From a checkpoint of a small mixture-of-experts model trained on Wikipedia.
Size: 14 layers, width 224, vocabulary 6320, 70.7M parameters.
Experts: 480 GELU neurons an expert, 1 pick a token.
Below are experts of layer 11 (counted from 0) of a mixture-of-experts language model. Rows are named router (the router's row for the expert), up (a neuron's input weights, with its number) and show model dimensions 112-167. Each number is 128 + 24 x the weight over its row's rms, rounded and kept within 0 to 255.
Before each expert's rows: a language model's description of what the expert responds to. This comes from a sample of Wikipedia text that the model never trained on.

# expert 1
It responds to: Final word pieces of personal surnames and given names, plus label and group names, e.g. Sulliv-an, Car-ter, Marc-us, Records, Entertainment.
router [111 144 167 158 170 127 138 127 128 131 158 122 131 129  92 183 129 174 155 147 109 154 124 128 140 144 153 124 122 106 102  95 112  97 141 157 177 182 135 118 106 121 105 133 105 126 138 134 149 126 147 106 139 121 142 164]
up0 [ 79 104 138 127 118 143 142 130 175 134 205  97  91 146 106 110 168 127 113 169  84 153 157 122 124 105 168 111 110 138 107 149 159 104 159 100 114 135 110 114 137 136 113 111 155 139 102 143 119 142 160  96 126 154 142 132]
up1 [129 145 140 127 151 104 131 140 105 111 108 103 157 134  79 146 136 129  99 160 140 129 111 118 131 132  84 131 113 101 118 106 142  77 159 118 155 128  89 137 144 156 117 152 108 190 101 172 186 138 174 111 104 130 121 123]
up2 [138 126 140  91 125  89 122 145 105 101 167 119 129 118 103 129 121 136 152 125 126 109 114  79 150 173 147 138 132 123 149 142 141 112 124 102  99 104 108 158 131 156 157 100 132 120 129 125  99 101  87 148 143 127 103 117]
up3 [ 95 102 129 144 107 122 153 157 143 126 123 106 158 143  87 149 127 185  88 109 132 159 116  76 124  89 166 159 104 128 119  98 126 130 130 127 114 138 113 150 176 180 165  91 145 135 142 134 137 186  89 114 123 124 141 135]
up4 [107 152 114  97 157 147  89 142 110 143 170 110  94 154 131  97 184 105 137 100  99 127  76 110 124 132 170 117 130 146 177 124 106  83 103 110  96  93 116 106 105 138 134 155 113  88 141 115 130 186 113 159 125 127 110 154]
up5 [ 62 148  78  81 101 171  78 145 146  87 109 114 155 129  93 128 141 163  73 128 111 116 166 130 153 109 168 183 159 102 173 107 119  95 171  79  98 134 140 123 115 150 146 124 127 132 130 104 151 141 139 125 125  84 119 118]
up6 [137 148 122 101 165  74 109 133 169 131 127 128 115 157 101 133 116 133 115 132 105 141 116 115 157 177 140 139 145 136  92 136  94  86 150  72  95 129 141 143 133 163 123 103 157 130 161 149 160 120 117 117  77 123 101 194]
up7 [ 81 116 139 124 160 161 136  97 121 102  99  99 153 111 139 110 132  84 140 167 119 153 155 138 123 133  81  99  94 144 126 120 124  80 144 120 157 171 156 121  87 166  92 161 137 172 127 168 162 104 151 143 165 151 114 139]
up8 [140 118 105 101 161 134 161 130 122 139 124 122 118 116 126 106 120 132 105 125 159 126 124  91  92 141 132 143 154 148 120 140 136 147 155 106 124 113  62 156 136 187 118 135 150 111  94  97  88 120 134 137 112 124 136 125]
up9 [118 139 144 107 100 105  98  82 151 122 114 116 143 153 121  96 155 147 107 120 136 138 108 123 167 148 109 168 111 134 145 134 158 151 191 129 120 113 114 130 131 171 151 136 152  89 110  98 153  92 112 151 120 145 149 146]
up10 [133 121 126 144 145 122 100 105 131 152 132 159 157  82 106 162 147 110 100 103 132 138 101 142  86 173 115 117 100 116 144 111 165 145 157 139 141 143 121 123 113 125 140 159 126 165  93 115 139 107 101 138 134 157 152 121]
up11 [157 161 147 104 152 118 111 133 111 139 154  95 100 153  88 144 146 146 157  92 125 179 161 133 135 151 184 113 137 185 121 170 155  88 122 175 109 121 142 138 172 121 116 159  86  98 102 105  81 109 151 158 111 174 146 144]
up12 [109  99 132 152 163  79 123 112 123 121 193 162 125  97 105 103 138 130 117 165 123 153 130 124 118 111 156 115  86 142 162 118 140 113 124 115 131 163 147  62  82 150 102 160 140 121 141 137 135 132  70  88 114 152 143 169]
up13 [100  87 122 170 112  63 171 104 108  96 148 120 128 152 120 146 135 108 110  84 132 106 110 142 140  88 137 133 117 118 116  62  92 132 127 133 159 129 147  86 166 103 136 154 155  90 102 133 145 111 123 162 152 160 112 169]
up14 [111 101 136 130 117 102 140 122  87 152 192 132 102  83 128 120 163  97 145 146  71 165 186 106 157 131 143  92  95 131 120 122 138 117 130 133 137 156 143  89 109 147 129 174  98 121  97 146  95 130  97 149 126 138 144 126]
up15 [111 151  87 107 134 132 119 126 173 158 121  88 121 153  97 125 157 164 116  73 150 110 134  81 135 126 189 143 130  97 134 133 120 148 137 146 143 125  83 130 180 155 146 146 161  90 114 126 135 145 115 148 127 119 100 148]
up16 [148 143 124 159 194 155 108 139 170 127 167 120 127  94 110 141  99 154 136  86 133 100 140 164 129 136 177  67 136 150 113 130 160 108 162 123 132 147 133 110 123  95 113 148 101  96 101 181 105 119 104 147 143 124 124 141]
up17 [122 123 107 133 125 114 120 119  93  66  83 150 136 114  89 183 131  68 136 113 120 118 100 128 157 170 148 154 112 105 128 106 122 140 118 112 175 127 180 170 131 152 162 137  97 173 152 108 143 116 153 125 172 128 153 100]
up18 [116 109 130 151 131 106  99 124 131 153 135 142 116 114  95 110 108 135 119  87 138 153 140 126 159 174  66  93  99 115 138 162 128 117 177 101 124 143 119 131 106 136  93 110 144 160 136 150 152 151 128 104 124 172 111 133]
up19 [105 159  77 131 118 156 109 137 161 142 135 114 119 129 137 141 156 117 104  89 150 106 128 142 135  60 187 111 123 146 163 120 119 115 138 124 106 127 129 139 123 140  78 116 162 118 130  75 124 146 120 174 149 181  82 169]
up20 [111 149 115 148 114 104  95 126 130 104  94 129 180 153  88 139 119 134 141 121 137 119 140 119 165 110 106 136  82 119 121 107  78 138 136 132 154  85 108 147 127 135 137  99 150 147 134 121 140  90  89 102 140 154 125 149]
up21 [142 160 112 117 114 139 140  87 101 140 115 109  96 107  96 173 125 156  91 137  91  94  98  95 109 134 118  90 125 148 127 119 116 152 148 122 142 174 139 162 153 112 175 111 135 153 143 109 111 129 120 150 145  91 157  78]
up22 [130 121 152 123 139 141  98 136 162 154 140 102 104 125 127 114  76 129 145 110 112 139 133 119  99  99 128 103 127 166 115 121 137 104 115 112 118 165 119 133 136 110 117 150 119 147 110 111 150 152 171 140 118 157 164 127]
up23 [ 90 150 105 164 153 164 113 139 107 137 106 175  89 113 128 134 139 148 111 107  77 142 148 104 120 167  76 196 126 135 174 114  84  97 159 132 139 155 139 137 106 124  90 116 155 125 105 129 139 111 141 123 151 123 154  96]
up24 [121 172 128 116 118 129 136 126 108 108  84 104 145 114 105 168 176 155 141  84 150 123 120 165 113 138 149 107 126 120 108 155 189 145 131 196 154 157  63 141 120 134 111 118 130 142 112 164 138 112 130 112 129 186  96 129]
up25 [151 113 105 144 177 135 123 103 104 151 160 116  98 110 134 112 127 160 102 128 110 109 137 137 143 168 127 132  83 130 148 123 154 148 134 161 146 145  95 187 122 106 111 128  99 139 149 115 105 136 159 142 139 157 152 110]
up26 [113 117  97 141 127 124 100 115  74 106  79 129 122 103 126 134 136 114 107 167 116 103 133 158 128 176 126 110 120 132 108  63 123 160 133 119 176  75 111 126 138 132 106 130 139 130  92 152 164 105 135 127 137 126  98 116]